From a checkpoint of a small mixture-of-experts model trained on Wikipedia: a softmax router, 4512 steps.
Below are experts of layer 7 (counted from 0) of a mixture-of-experts language model. Rows are named router (the router's row for the expert), gate (a neuron's input weights, with its number), up (a neuron's input weights, with its number) and show model dimensions 0-191. Each number is 200 + 20 x the weight over its row's rms, rounded and kept within 0 to 999.
Before each expert's rows: a language model's description of what the expert responds to. This comes from a sample of Wikipedia text that the model never trained on.

# expert 1
Time and place prepositions. Prepositions introducing dates, periods or places, such as in, during, since, plus following the and month dates in biographies.
router,213,212,177,161,224,201,214,203,204,199,191,200,167,195,176,172,170,220,226,202,203,171,209,217,244,224,218,201,247,185,199,196,213,218,203,206,190,211,219,176,215,235,239,217,201,212,202,203,204,170,173,195,182,182,184,224,200,195,241,198,197,189,220,180,200,191,196,171,236,197,202,173,217,183,193,192,166,206,173,219,195,209,218,224,251,225,206,195,199,267,228,175,227,186,184,231,165,191,224,198,213,200,192,185,190,209,167,216,192,214,223,156,218,207,220,204,193,215,221,212,189,190,231,212,201,203,196,206,198,199,208,153,192,203,179,208,201,209,214,167,204,221,207,183,199,206,225,203,179,211,185,220,231,196,238,211,198,218,196,189,196,198,190,183,216,234,188,229,220,217,191,171,198,195,197,199,236,180,218,217,192,212,215,189,206,154,214,140,220,181,192,196
gate0,218,215,209,214,202,179,191,204,185,201,231,231,190,215,198,200,238,166,194,194,187,192,187,219,215,200,190,217,229,200,220,167,227,227,211,251,221,180,181,162,208,194,242,264,196,248,230,182,213,184,181,222,208,184,206,192,191,205,250,230,212,204,193,187,167,201,210,208,190,165,221,216,219,177,167,205,175,190,185,221,223,188,196,186,220,223,229,156,199,194,211,195,253,185,196,199,197,210,193,214,177,178,185,215,224,180,186,220,216,221,204,175,197,218,196,164,196,193,183,218,178,163,185,212,192,198,202,217,214,190,188,209,227,200,207,220,152,207,213,188,191,185,217,184,198,188,235,193,239,193,203,204,209,199,196,202,231,193,209,194,184,168,201,184,193,182,227,228,204,198,183,189,183,196,212,184,207,194,195,196,141,183,187,187,187,185,232,193,219,194,179,198
up0,212,188,196,214,175,196,211,228,188,189,239,204,158,174,180,196,211,171,190,196,199,188,201,196,222,207,192,202,195,217,202,214,195,228,203,162,222,193,164,228,226,226,222,214,186,208,227,233,212,191,155,209,210,205,193,214,189,192,195,203,169,223,249,229,196,196,232,201,205,136,207,216,196,211,204,208,215,243,202,197,189,199,212,189,206,178,161,212,202,218,175,212,190,238,167,214,206,228,182,223,220,211,233,197,189,223,210,199,193,178,201,205,211,205,191,160,204,220,175,203,224,206,205,198,185,205,219,177,225,176,184,200,171,176,186,195,211,192,222,185,221,218,212,187,193,192,213,183,243,207,208,173,194,168,195,205,188,222,197,189,230,178,198,182,199,198,222,201,161,202,166,211,207,164,190,173,176,226,208,154,182,206,169,185,172,193,212,203,229,209,185,254

# expert 30
First names, sentence ends. English given names starting a full name, often in tables or lists (Robert, David, Gary), and sentence-final periods before He or The.
router,228,195,207,165,184,179,168,229,215,208,195,190,229,181,220,250,239,213,190,199,200,233,206,193,227,236,191,201,211,211,203,220,218,167,173,213,205,192,221,205,200,207,200,232,264,159,195,214,214,179,236,182,179,200,183,199,214,192,198,216,226,195,182,225,166,234,226,208,194,221,191,198,224,217,198,223,196,219,189,174,226,214,197,180,180,211,190,216,224,239,219,169,207,197,193,176,235,195,178,206,205,204,163,179,191,227,214,165,206,184,188,185,219,202,221,207,214,209,218,164,201,204,187,213,155,241,181,165,211,208,216,195,203,200,188,200,220,208,211,164,204,184,191,172,213,193,221,226,174,194,211,198,173,176,196,213,211,228,169,203,186,178,176,223,242,192,189,215,210,177,211,187,224,198,199,162,194,205,179,221,191,188,184,184,182,212,187,220,204,222,195,215
gate0,165,201,213,198,195,209,215,248,202,203,225,190,189,207,199,237,156,219,193,209,197,201,218,182,200,212,172,180,190,193,191,229,233,183,199,210,224,211,199,230,212,195,231,189,191,188,196,222,178,180,173,206,178,217,155,192,195,191,214,177,190,206,231,206,201,212,221,179,221,201,200,186,207,224,202,185,152,196,194,188,203,211,176,214,171,199,179,203,239,223,222,196,183,215,235,200,175,164,196,220,208,170,191,216,218,209,147,205,219,200,182,201,181,221,180,202,161,216,197,217,205,204,175,219,202,183,191,234,217,181,225,209,215,185,219,189,229,233,189,195,204,206,203,162,197,174,205,209,179,187,225,244,220,198,215,219,207,199,202,171,249,192,213,205,218,192,217,218,203,222,208,180,183,203,178,163,181,159,197,212,223,208,176,237,215,221,223,214,249,219,185,172
up0,197,184,221,150,223,186,205,230,201,184,224,173,229,206,210,184,219,204,220,214,204,186,197,181,197,199,208,185,213,207,190,194,196,177,187,180,181,253,222,225,224,183,155,219,254,185,159,241,216,212,188,174,175,208,182,248,209,181,203,164,202,217,248,204,190,194,198,213,154,200,199,211,222,223,181,198,176,212,200,199,255,190,210,199,184,201,170,216,215,191,200,175,195,202,210,196,212,186,177,196,190,166,187,187,212,212,186,197,221,221,219,204,207,211,202,226,207,230,201,210,205,197,233,223,185,198,232,184,206,173,213,221,186,216,225,221,172,189,208,198,232,207,198,172,195,227,169,224,182,163,219,188,245,172,206,201,209,225,212,228,200,182,213,213,177,213,197,213,196,192,182,202,222,243,199,222,192,195,192,208,217,226,233,203,207,205,217,203,208,229,205,194

# expert 26
Hyphens, line starts. Hyphens inside compounds (all-terrain, part-time), opening quotes and parentheses, and line breaks before headings or new paragraphs.
router,176,184,230,199,215,196,207,235,199,170,202,178,212,213,241,200,200,216,190,196,211,160,200,205,190,199,173,214,187,196,183,183,171,186,180,177,230,205,197,203,206,202,222,138,199,178,213,210,228,190,201,172,176,193,181,203,167,189,170,170,196,223,219,219,177,182,233,204,191,182,197,208,164,218,197,216,162,211,202,238,188,213,212,214,182,192,219,244,210,173,221,224,196,176,218,199,176,197,182,200,192,170,174,169,191,220,236,208,199,213,200,185,179,222,209,190,193,238,213,217,188,238,212,185,198,178,207,232,162,217,199,225,212,244,184,201,193,171,182,191,195,215,179,200,233,200,212,215,158,179,218,192,207,196,174,194,220,179,236,234,244,195,180,202,226,215,215,194,199,205,210,212,210,185,197,250,206,216,220,189,200,179,179,183,199,239,210,205,192,215,192,187
gate0,208,189,170,165,206,183,176,221,184,182,205,235,217,217,223,200,170,208,204,203,218,196,217,155,196,183,190,149,208,166,211,170,192,189,206,238,219,214,154,202,184,182,201,169,196,189,209,210,199,186,184,179,193,175,214,175,204,196,193,154,220,222,157,197,213,184,197,221,237,148,196,220,219,207,175,241,218,213,195,240,213,194,200,205,176,180,230,206,183,172,200,228,220,212,178,206,203,188,203,229,224,205,180,167,198,201,221,173,216,170,204,217,186,219,225,179,190,202,201,175,215,194,184,179,278,195,227,236,188,206,231,203,170,201,187,207,191,200,199,225,202,217,194,211,217,199,195,212,172,194,215,209,198,212,200,204,223,209,181,185,191,208,184,199,198,179,222,199,192,167,191,210,200,216,159,193,210,206,226,193,165,204,177,218,215,199,186,201,181,214,183,187
up0,248,219,220,208,178,198,213,184,185,202,204,164,189,180,195,204,197,234,226,200,195,206,160,214,178,170,177,242,191,220,224,191,190,154,211,194,165,201,183,194,222,204,157,186,191,191,210,194,184,172,190,241,235,199,236,192,238,207,193,202,190,154,193,216,216,209,179,169,201,197,165,204,198,202,177,181,209,191,182,179,215,232,205,195,225,185,199,182,190,194,214,213,189,194,226,196,232,223,219,216,204,205,168,176,197,199,183,201,200,205,175,205,179,214,210,212,231,216,208,211,183,189,233,205,194,197,192,224,205,230,212,209,192,184,169,183,204,241,209,192,238,208,207,207,205,207,238,164,201,214,196,187,162,169,208,202,190,212,190,194,179,208,221,197,244,200,182,206,178,213,201,218,225,151,187,215,208,173,248,180,188,197,194,191,162,192,192,190,227,201,233,176

# expert 7
European and Asian name pieces. Middle and final pieces of person and place names, mostly English or European, such as -ley, -ton, -ville, Haddon, Kimura.
router,193,191,206,190,159,167,191,217,184,189,198,246,217,213,195,191,219,215,177,213,217,231,208,207,212,236,216,213,199,203,210,221,199,192,193,186,203,191,230,207,211,188,211,184,194,224,218,221,222,194,165,194,209,228,219,174,240,211,203,242,185,202,152,218,185,160,209,205,219,188,215,191,215,180,242,221,174,186,176,167,203,162,211,213,196,211,202,211,205,209,194,206,208,189,219,185,206,189,177,190,187,214,191,214,219,226,203,186,164,249,184,176,169,167,209,183,199,240,208,203,176,198,168,208,190,207,216,160,179,242,207,236,224,156,205,172,210,209,184,182,217,205,219,207,184,169,203,185,184,218,215,215,221,169,194,208,187,189,199,184,175,199,204,202,214,209,207,225,173,178,219,154,186,180,189,155,190,203,152,187,197,209,219,198,186,182,193,193,205,175,185,209
gate0,185,168,217,207,192,226,190,210,176,227,213,235,200,158,214,196,224,210,207,186,224,214,219,221,211,156,178,207,194,207,199,195,181,196,149,217,228,228,198,188,184,221,208,225,217,189,183,205,181,181,213,196,176,261,202,174,211,217,188,223,177,213,211,171,199,205,233,207,202,145,193,170,216,157,206,203,203,194,173,208,220,226,226,220,194,234,167,196,226,200,166,200,237,206,170,169,175,195,196,213,192,211,197,210,211,207,228,168,188,200,196,234,236,181,198,225,183,227,202,199,216,183,199,179,223,173,200,245,205,197,209,217,214,199,200,230,199,203,203,189,148,174,150,193,217,203,205,185,217,186,216,195,210,224,220,197,176,220,203,184,213,204,221,201,182,195,207,182,171,234,197,216,194,217,194,179,174,200,201,214,185,193,215,181,193,164,196,216,201,187,210,200
up0,220,172,188,206,197,210,213,219,147,188,215,248,193,182,188,187,209,207,217,201,222,175,226,204,203,232,226,194,223,188,221,174,190,210,170,182,191,210,164,184,179,229,195,215,203,197,203,152,213,225,214,197,210,213,179,162,193,177,183,218,203,219,201,175,186,211,203,202,231,212,186,216,187,201,186,222,185,201,201,188,189,182,169,198,251,222,198,155,224,154,176,199,229,187,210,174,185,190,173,171,183,203,187,211,190,206,185,204,215,195,218,232,216,148,199,182,196,182,228,202,178,187,229,242,219,197,225,228,223,223,189,193,171,238,195,233,183,171,182,187,193,185,196,226,196,245,209,216,222,196,207,193,217,189,182,182,205,181,215,209,192,191,186,224,193,205,203,216,202,174,217,199,218,195,197,221,188,189,206,185,164,210,183,169,209,183,185,196,190,156,204,233

# expert 20
Infobox fields, list endings. Field labels in infobox or list lines, such as Location, Born, Coordinates, Website, plus values and closing brackets at line ends.
router,197,187,170,206,224,175,187,180,197,184,186,177,219,205,175,206,173,226,168,188,205,174,198,239,191,219,171,218,160,209,178,196,204,211,203,244,230,196,207,208,179,184,201,218,172,211,181,174,164,182,195,192,193,198,203,178,199,192,200,187,217,180,173,213,199,201,173,177,207,202,219,190,180,216,202,228,207,187,173,199,193,218,214,150,189,196,230,237,203,181,164,217,239,216,181,176,211,205,227,197,165,188,177,209,185,192,211,209,168,201,223,187,206,164,175,191,187,191,189,210,241,198,225,214,204,158,221,226,199,192,212,204,184,208,164,179,209,207,212,206,177,201,164,191,224,181,208,186,251,231,176,190,174,192,220,202,207,209,212,204,207,220,168,225,192,156,209,152,198,217,186,218,198,211,191,178,208,205,219,191,194,240,198,209,216,192,217,169,167,231,187,179
gate0,236,187,203,188,191,205,190,167,174,174,207,186,204,229,209,240,210,210,196,202,202,165,185,221,196,232,181,207,209,191,210,172,208,229,203,179,192,182,223,223,206,209,211,228,192,218,199,186,168,215,180,168,186,183,205,214,214,162,208,216,218,195,179,209,194,191,194,197,180,210,216,180,191,208,183,186,225,196,213,192,216,222,210,200,164,195,207,177,200,171,202,200,234,167,180,211,191,178,229,192,218,223,197,182,175,221,212,175,230,192,169,193,198,198,213,193,224,258,190,193,223,193,191,205,229,171,212,209,196,193,225,218,231,206,193,186,197,222,169,206,180,229,210,214,198,178,210,186,208,248,189,169,228,241,243,217,189,192,195,220,210,148,219,230,230,219,185,208,196,151,212,156,240,197,210,219,204,215,199,217,160,193,189,213,183,171,229,209,204,213,201,221
up0,211,202,229,203,218,164,166,157,182,212,187,217,183,215,177,230,169,194,206,171,179,221,195,187,216,198,185,211,197,237,197,231,199,217,211,201,174,189,215,154,178,197,215,175,198,161,231,243,200,188,168,214,204,192,218,200,150,191,220,175,191,185,187,180,200,211,243,205,192,209,198,219,223,197,197,232,159,201,197,241,207,218,205,220,199,212,196,187,228,157,194,198,182,194,191,198,193,191,222,193,231,174,222,211,209,186,208,219,220,210,217,221,213,181,188,220,176,217,207,175,204,203,237,225,220,175,228,203,178,189,207,201,207,169,198,178,209,210,164,208,185,185,152,207,191,194,183,203,210,190,190,183,199,198,189,219,244,197,198,193,184,223,195,222,231,242,224,157,196,206,193,164,204,225,170,225,199,185,180,208,206,221,191,203,198,202,161,201,214,173,191,189

# expert 17
Infobox codes and units. Numbers, units, codes and field labels in infobox and data lists, such as postal codes, coordinates, km, UTC, MPC.
router,172,197,199,221,252,200,213,202,177,227,178,199,199,217,171,202,192,215,192,205,194,225,169,237,202,174,180,217,186,172,203,175,197,187,202,205,200,199,204,177,165,180,196,219,186,202,188,209,159,170,172,177,193,207,240,216,211,202,186,195,160,176,190,206,209,194,163,170,202,189,191,173,161,187,225,220,208,190,199,218,204,215,211,198,197,195,195,208,172,208,171,194,253,213,197,172,218,195,226,224,186,216,202,217,185,218,223,231,185,180,230,200,206,166,193,215,162,189,187,179,209,214,191,187,228,182,231,256,204,194,207,182,170,207,188,198,176,209,222,235,185,183,195,229,202,203,155,206,242,217,161,183,199,226,207,207,219,204,223,203,178,223,192,214,219,187,207,162,177,188,189,196,230,178,210,161,182,226,221,189,203,224,181,196,230,188,206,216,187,190,197,197
gate0,206,227,206,210,213,174,206,205,185,205,182,194,198,204,228,173,215,208,170,197,224,219,180,193,183,159,214,184,189,190,203,176,218,197,190,180,165,212,195,181,170,151,197,173,204,190,147,198,192,202,199,212,205,176,159,208,210,188,165,218,160,216,211,197,184,215,227,184,211,209,230,179,214,204,175,188,206,238,189,207,204,187,197,177,189,223,216,196,173,189,180,216,206,204,191,192,240,175,205,191,192,200,221,211,219,179,196,207,224,216,169,191,206,181,170,199,198,200,218,218,215,175,242,200,246,218,180,213,202,209,197,205,220,223,209,213,228,176,167,206,166,206,201,246,222,182,206,202,217,189,171,193,171,219,226,161,189,210,188,226,188,211,209,239,170,177,174,191,214,187,216,165,204,189,230,170,213,199,173,172,186,218,218,205,203,208,209,142,194,206,174,180
up0,201,195,165,185,200,169,217,185,205,182,215,242,177,204,209,227,218,240,173,217,191,223,188,217,191,212,192,202,230,167,228,196,211,192,172,202,209,226,194,185,188,223,170,214,201,194,228,223,179,184,192,185,191,186,220,150,228,213,241,189,185,181,225,191,180,199,186,185,185,203,197,213,224,217,209,222,197,181,180,207,197,216,204,192,212,188,200,172,160,208,165,203,154,190,156,174,197,189,200,210,195,201,196,187,187,213,242,197,244,164,193,185,156,178,175,207,221,171,225,194,231,184,206,173,176,200,211,193,194,216,194,256,210,209,209,201,181,201,193,179,225,187,196,174,199,165,191,188,244,229,175,228,226,191,214,167,199,196,209,203,187,171,205,189,211,195,216,204,197,213,214,214,168,201,171,178,228,204,173,196,183,228,212,203,189,211,205,181,208,236,199,210

# expert 0
Name and taxon pieces. Word pieces inside personal names and Latin species or genus names in lists and tables, such as fascia(tus), Hook, Ann, Nolan.
router,216,226,198,164,178,193,184,196,233,187,198,194,187,241,206,193,207,194,198,195,172,235,191,198,184,199,211,184,176,215,211,158,242,206,212,217,199,215,183,169,201,188,196,204,181,190,214,207,174,189,185,198,194,212,209,206,173,167,196,202,253,169,212,226,172,200,197,214,187,196,218,228,175,202,229,190,191,199,213,189,213,189,195,204,206,233,222,174,179,239,189,222,184,221,210,176,210,142,183,215,209,199,231,181,260,214,188,193,196,241,174,220,201,181,158,209,169,205,198,173,175,208,191,192,183,197,206,206,206,169,205,224,223,196,191,193,171,195,190,190,218,195,215,197,160,232,192,198,183,196,172,193,205,191,240,207,206,202,198,193,208,207,173,168,227,231,214,212,182,211,185,185,215,208,238,165,195,209,169,196,185,217,239,196,185,168,212,165,179,193,214,225
gate0,195,216,217,212,213,217,176,175,205,196,191,169,216,188,186,197,228,216,207,199,180,195,212,202,194,194,185,184,201,206,224,194,191,204,196,194,176,220,188,207,196,220,233,197,204,205,189,182,189,174,235,175,182,215,149,198,166,173,197,198,198,204,189,199,184,180,192,185,181,207,201,229,192,179,164,207,231,265,193,220,170,190,207,218,176,207,235,222,159,200,219,212,186,247,219,192,199,182,189,205,211,196,213,178,209,219,169,219,192,223,204,209,162,208,197,200,167,213,238,170,177,196,216,208,170,197,216,176,188,223,213,185,234,227,219,200,188,217,192,201,175,196,191,226,246,198,187,193,197,185,218,191,214,191,177,196,183,197,225,210,249,177,204,166,197,193,214,161,158,211,185,211,206,216,197,192,195,209,189,222,187,210,226,172,231,189,203,175,157,240,162,166
up0,201,213,221,223,201,177,236,195,204,180,193,162,209,175,191,206,191,188,203,207,168,208,188,235,229,218,210,211,231,248,221,183,234,171,151,167,189,206,215,178,190,220,212,177,185,220,199,225,182,179,184,181,177,197,206,241,171,207,239,174,176,229,209,201,190,212,209,201,218,211,233,169,198,178,212,227,184,185,202,212,173,193,225,187,194,192,214,230,217,198,171,217,206,202,220,204,184,202,202,200,197,182,226,190,187,187,199,229,230,196,248,215,194,211,204,188,227,212,177,214,192,216,181,200,219,211,166,175,217,204,228,209,191,197,168,192,150,191,230,200,199,197,187,196,178,216,195,209,161,224,183,201,183,176,170,189,229,219,207,200,203,189,204,210,210,199,229,152,183,227,216,172,192,209,194,198,207,155,228,221,217,184,178,184,181,186,234,218,212,180,176,197

# expert 22
Table cell blanks, numbers. Spaces, line breaks and small numbers or minus signs filling table cells and row ends, e.g. empty cells, 4, −2, ±%.
router,211,183,223,260,204,195,184,223,199,199,209,171,161,191,205,209,195,231,200,188,192,199,196,195,238,215,199,172,193,233,196,203,191,234,207,208,189,191,192,250,198,210,195,176,198,174,219,191,208,210,175,234,151,172,177,236,214,215,172,195,185,201,176,198,160,204,212,187,170,163,219,204,160,190,183,199,216,191,196,230,207,211,217,190,203,171,202,194,211,183,184,229,172,213,193,186,183,190,207,221,177,205,186,227,192,181,222,221,158,195,221,140,208,202,198,207,194,189,220,196,231,224,199,181,185,184,205,235,219,183,189,213,166,206,201,224,155,186,158,211,168,196,208,217,204,222,222,211,202,184,215,208,217,214,213,222,165,197,192,196,196,193,175,212,176,194,213,228,204,177,229,210,215,181,219,237,177,208,213,187,198,202,207,213,226,233,191,198,194,190,185,163
gate0,205,199,198,183,227,163,196,218,202,212,185,208,202,205,202,182,217,220,184,165,222,205,207,201,198,206,213,199,198,203,246,174,201,193,209,213,181,183,224,176,223,209,197,175,175,176,164,214,182,186,234,159,182,197,232,216,229,183,219,197,207,224,204,208,210,206,196,215,163,235,179,202,196,165,188,199,196,201,175,168,202,215,237,177,198,176,166,182,204,217,185,243,191,184,229,213,235,173,187,201,186,231,191,245,227,190,233,246,199,161,175,205,198,184,191,174,199,197,163,204,190,193,205,207,153,194,196,228,199,205,194,174,155,238,200,241,188,190,202,201,207,180,217,192,183,201,218,196,193,193,205,165,190,232,225,226,193,237,201,195,197,178,241,206,205,198,206,188,215,178,182,198,189,207,175,228,193,228,220,207,178,218,217,221,187,192,199,203,238,216,200,189
up0,201,221,233,214,157,186,214,204,215,186,202,231,223,200,227,179,199,184,213,190,209,196,203,202,198,245,190,196,219,206,189,175,173,205,182,188,211,175,181,201,211,200,203,187,173,186,169,180,159,195,196,208,213,185,240,244,210,215,227,232,186,204,184,201,206,189,164,223,236,218,187,234,167,231,224,181,151,161,214,227,171,213,184,209,230,204,208,223,213,188,214,189,184,207,171,196,189,205,216,213,210,168,229,182,218,207,158,189,222,185,209,209,198,180,159,176,242,212,200,200,153,198,166,199,201,198,186,171,182,209,159,214,186,179,185,166,221,212,193,180,230,225,191,193,215,211,178,182,199,191,200,191,182,165,184,207,212,234,181,180,227,174,206,217,197,187,213,197,212,199,194,215,208,212,183,197,223,182,202,175,187,178,216,210,210,192,196,237,231,192,201,208

# expert 21
Line breaks and headings. Line breaks, section heading markers like == and ===, and table pipes and separator rows in article layout.
router,190,208,183,198,212,191,206,207,143,183,194,198,232,203,186,227,224,149,209,215,239,179,239,194,184,206,164,209,159,197,196,171,189,262,220,220,255,175,159,173,226,210,203,181,211,194,205,174,209,189,187,195,191,207,212,210,158,168,183,189,182,207,217,226,187,200,196,178,201,199,230,190,208,204,189,176,214,199,192,216,183,209,223,221,216,205,233,185,221,191,217,192,224,179,202,179,190,213,200,178,196,207,184,216,189,190,214,218,204,218,206,194,215,211,210,195,185,189,211,216,189,188,198,219,215,167,153,196,189,233,192,194,195,210,233,184,185,193,209,199,182,187,223,234,224,188,189,203,211,243,154,175,193,223,188,197,204,204,212,183,195,199,182,195,180,225,199,216,204,229,192,208,201,188,162,208,241,206,184,163,181,215,212,198,224,239,212,218,200,203,165,172
gate0,217,194,188,187,182,186,209,173,227,190,213,228,207,193,187,172,193,213,176,200,187,165,194,203,216,208,208,165,213,188,239,201,198,236,259,196,203,205,189,216,219,175,201,184,184,206,160,203,234,242,186,231,207,167,195,217,209,216,176,215,177,234,202,209,186,191,174,170,206,167,208,178,182,173,197,213,182,205,223,217,168,175,205,222,205,223,195,178,222,188,194,192,207,207,178,186,224,188,196,206,204,216,232,197,210,191,202,207,234,190,191,213,203,194,182,203,217,197,168,208,197,147,194,254,201,169,185,191,179,220,208,202,186,213,205,215,235,180,167,214,207,186,211,242,188,194,150,191,184,211,214,171,186,180,220,185,205,223,206,165,194,189,151,209,194,171,198,229,185,229,185,183,184,229,198,213,182,203,183,172,203,208,185,178,212,186,175,215,207,168,193,230
up0,254,191,199,184,230,211,221,189,198,187,218,208,193,199,180,164,177,199,205,197,217,191,220,191,203,212,201,191,211,192,194,169,189,184,204,212,208,225,177,181,241,202,184,226,204,189,203,215,216,201,185,156,191,187,200,180,187,192,187,183,187,207,164,183,203,198,183,202,215,218,202,183,201,196,203,182,211,169,204,239,211,209,198,144,177,196,190,208,159,186,195,214,207,207,200,207,214,178,203,201,155,210,209,198,211,206,159,189,220,217,190,201,181,193,198,201,201,150,185,203,221,221,207,237,195,204,236,205,195,177,215,216,191,193,237,189,207,209,256,182,201,210,185,228,230,172,229,155,189,186,194,228,205,192,232,191,246,180,182,220,160,188,235,188,214,159,217,169,203,169,226,180,205,207,233,223,223,205,219,221,186,228,162,186,183,194,220,163,202,187,200,196

# expert 46
Month names. Month names in dates, such as January, March, October, often after in or on or in birth-date parentheses; also Thai/Greek byte pieces.
router,190,213,195,181,175,204,242,184,205,203,184,183,208,177,193,176,204,218,229,235,217,192,199,204,212,214,199,196,222,226,230,189,182,191,211,220,185,218,194,174,189,223,201,198,218,197,192,231,179,214,180,204,180,195,160,171,180,209,191,181,173,185,212,185,183,174,166,191,197,211,213,169,232,198,208,178,179,205,184,238,207,215,221,189,209,222,171,184,219,243,169,191,221,198,218,227,211,226,222,172,240,204,218,201,158,190,205,229,213,195,220,181,203,221,197,235,200,226,201,200,216,167,217,219,191,221,177,213,187,174,218,163,167,217,175,235,173,188,205,150,204,211,208,201,165,174,227,216,201,183,168,209,210,209,235,201,169,214,221,197,171,209,188,204,182,241,204,239,193,190,195,176,211,179,183,239,227,182,220,190,215,209,212,190,210,203,192,186,218,199,182,170
gate0,181,226,196,194,184,201,196,205,218,190,191,161,197,202,184,144,214,200,201,188,200,188,255,199,204,198,188,205,205,169,171,201,201,172,250,188,194,175,212,176,182,203,232,194,213,225,213,202,203,236,222,182,205,167,212,216,223,207,214,188,190,213,186,207,196,223,163,196,206,171,213,204,198,206,230,215,183,200,190,216,182,222,204,199,183,169,231,194,205,177,227,191,183,220,146,223,218,233,215,232,221,203,191,205,213,214,196,226,196,258,202,197,201,168,192,213,213,210,234,189,183,181,189,192,239,184,211,223,216,195,210,173,227,209,189,215,167,245,209,173,203,143,183,188,184,208,191,175,220,211,198,207,199,201,234,199,192,200,164,193,190,180,186,242,184,216,187,209,218,186,177,192,211,197,229,219,192,231,171,210,206,218,180,184,205,217,198,203,212,236,177,200
up0,161,198,200,218,190,194,199,184,197,199,203,176,233,206,212,228,203,226,214,251,202,218,179,221,213,238,174,199,202,231,186,195,214,194,216,188,217,219,178,203,213,182,157,194,192,223,211,244,192,167,176,199,186,193,216,195,196,222,242,225,171,152,215,193,216,210,200,211,209,220,158,182,230,218,238,190,196,207,184,189,209,209,185,187,197,193,207,217,189,201,217,208,171,159,195,200,175,211,198,210,187,224,232,184,215,226,194,213,206,204,207,213,180,208,164,195,215,261,199,206,208,203,175,202,217,203,149,195,215,187,212,172,190,177,247,181,174,193,200,194,189,184,193,178,188,177,234,202,185,196,185,223,220,223,194,216,193,240,227,221,182,211,186,226,208,166,180,185,187,197,215,190,238,208,187,196,170,183,241,207,222,191,221,166,208,211,217,201,219,196,198,217

# expert 27
Ordinals and military units. Numbers before ordinal suffixes, as in 28th Division, and military words such as Army, Corps, Battalion, plus table scores.
router,209,178,230,164,192,221,235,205,153,198,212,206,168,159,184,218,162,202,179,205,209,212,162,163,200,212,212,217,191,169,175,220,179,210,188,188,183,210,208,181,198,211,186,191,211,197,201,223,194,203,189,230,164,210,189,222,207,194,227,187,174,213,196,204,211,230,221,223,195,213,197,170,203,214,173,190,215,191,209,228,202,210,201,211,203,246,188,215,154,158,184,222,219,137,217,177,202,209,235,229,206,201,209,222,231,255,165,207,223,192,182,192,146,191,208,177,192,229,210,217,214,198,214,229,212,189,174,196,211,192,198,211,205,196,220,228,224,194,199,231,217,225,191,230,216,192,196,181,221,231,229,210,228,196,196,196,190,186,175,224,216,179,212,208,181,174,211,186,196,216,187,212,193,194,198,194,199,206,205,204,210,194,192,169,171,201,230,180,206,190,220,185
gate0,199,198,192,233,185,246,215,222,198,201,182,169,236,188,166,195,208,198,192,210,214,184,184,228,172,224,212,188,194,209,226,194,194,196,178,198,238,215,210,180,154,171,189,203,206,177,193,200,199,167,151,173,224,191,181,193,207,214,190,220,218,204,195,198,193,212,177,207,190,211,197,231,194,200,181,188,192,213,201,173,186,217,173,227,158,204,184,197,198,205,210,261,188,231,208,202,218,176,165,188,188,201,207,192,208,237,215,219,184,219,208,205,209,178,225,242,177,200,177,232,227,156,201,237,154,186,194,228,194,225,222,191,182,206,198,199,210,218,212,212,223,186,184,215,154,208,196,251,176,234,225,202,229,218,201,207,166,187,199,180,210,211,227,197,223,175,188,200,217,193,180,225,196,204,231,184,203,206,194,192,207,210,199,180,225,217,187,192,183,221,185,180
up0,197,190,172,218,158,223,191,181,200,164,187,186,180,175,187,175,177,204,190,181,162,184,246,203,195,180,196,225,207,202,210,207,207,201,161,187,207,171,226,179,203,215,194,212,214,180,214,183,167,209,194,220,179,183,195,230,194,200,167,172,181,216,221,215,185,149,185,204,237,153,214,221,199,185,205,191,181,179,219,199,189,181,186,183,223,176,209,185,190,210,232,186,219,196,185,205,202,240,183,194,194,192,210,196,188,162,212,199,178,169,202,198,193,227,208,175,174,197,237,209,151,217,188,212,193,221,208,216,218,189,190,223,218,197,231,199,160,202,208,202,248,180,213,210,195,241,222,253,233,205,193,205,220,212,208,229,186,231,198,191,249,201,206,187,207,210,208,196,183,181,201,212,224,177,181,209,188,203,229,206,183,221,190,229,200,207,205,196,223,174,201,223

# expert 32
Numbers in tables. Numeric tokens in tables, scores, dates and statistics, such as 14, 11.50, 15 June, and percentages and times.
router,199,179,210,211,225,215,260,194,221,216,215,205,214,218,156,192,196,177,183,179,224,209,194,188,186,180,220,197,215,200,199,196,225,221,213,179,160,184,179,194,176,223,185,198,243,205,227,203,190,210,201,255,192,230,163,227,190,251,219,192,214,214,193,204,188,221,207,247,173,142,207,201,172,215,197,203,199,210,233,216,217,217,210,225,230,210,169,206,196,199,177,244,206,213,209,205,190,203,215,230,215,175,202,228,193,234,163,225,191,196,189,188,177,194,220,199,203,210,195,183,198,202,232,219,223,195,197,189,217,183,177,206,185,211,193,211,180,182,208,242,191,204,237,202,212,216,179,219,204,170,242,215,189,215,184,195,199,178,184,214,192,220,220,231,187,221,186,209,176,221,228,209,207,192,195,158,194,203,217,183,198,205,199,191,224,184,214,208,178,177,178,185
gate0,158,174,213,182,209,222,210,203,218,201,219,209,172,180,176,191,239,235,166,225,205,215,196,238,212,187,201,214,209,192,227,210,188,181,179,197,191,197,154,212,221,241,174,180,191,212,177,207,181,182,231,204,248,191,164,196,193,234,215,212,190,213,189,247,212,174,187,190,188,211,243,187,233,173,196,200,207,195,213,203,239,212,204,187,189,204,212,208,190,204,215,234,185,210,178,152,212,177,204,230,181,199,176,205,198,185,182,186,188,216,199,201,201,198,232,214,201,190,201,232,204,219,229,223,199,207,187,186,214,207,204,181,190,211,217,193,207,210,192,195,155,192,219,173,222,225,194,221,221,195,208,203,161,205,213,200,166,192,189,212,182,208,202,186,181,232,203,217,214,146,204,215,211,179,176,235,165,185,213,203,164,222,209,199,226,205,171,162,198,171,195,179
up0,218,192,207,219,198,205,178,179,167,185,219,224,234,236,196,211,221,205,206,216,194,190,190,185,186,215,177,217,176,218,228,215,215,173,191,172,198,207,199,220,208,201,180,182,207,195,187,210,215,211,186,177,170,211,176,192,210,222,186,162,246,228,209,214,214,232,220,215,213,213,179,201,197,225,237,178,199,221,179,220,229,195,238,189,207,188,148,214,197,191,181,198,197,240,201,195,219,202,218,208,176,177,184,171,219,201,198,197,205,194,223,217,148,208,207,221,180,193,221,216,228,196,193,206,234,203,190,234,206,167,231,196,212,243,210,190,206,194,190,192,211,199,255,219,220,176,205,178,144,176,194,205,183,187,193,240,178,167,217,206,200,192,197,185,216,197,221,218,227,211,199,205,206,227,206,216,210,150,163,192,190,190,219,201,205,190,234,212,163,205,214,182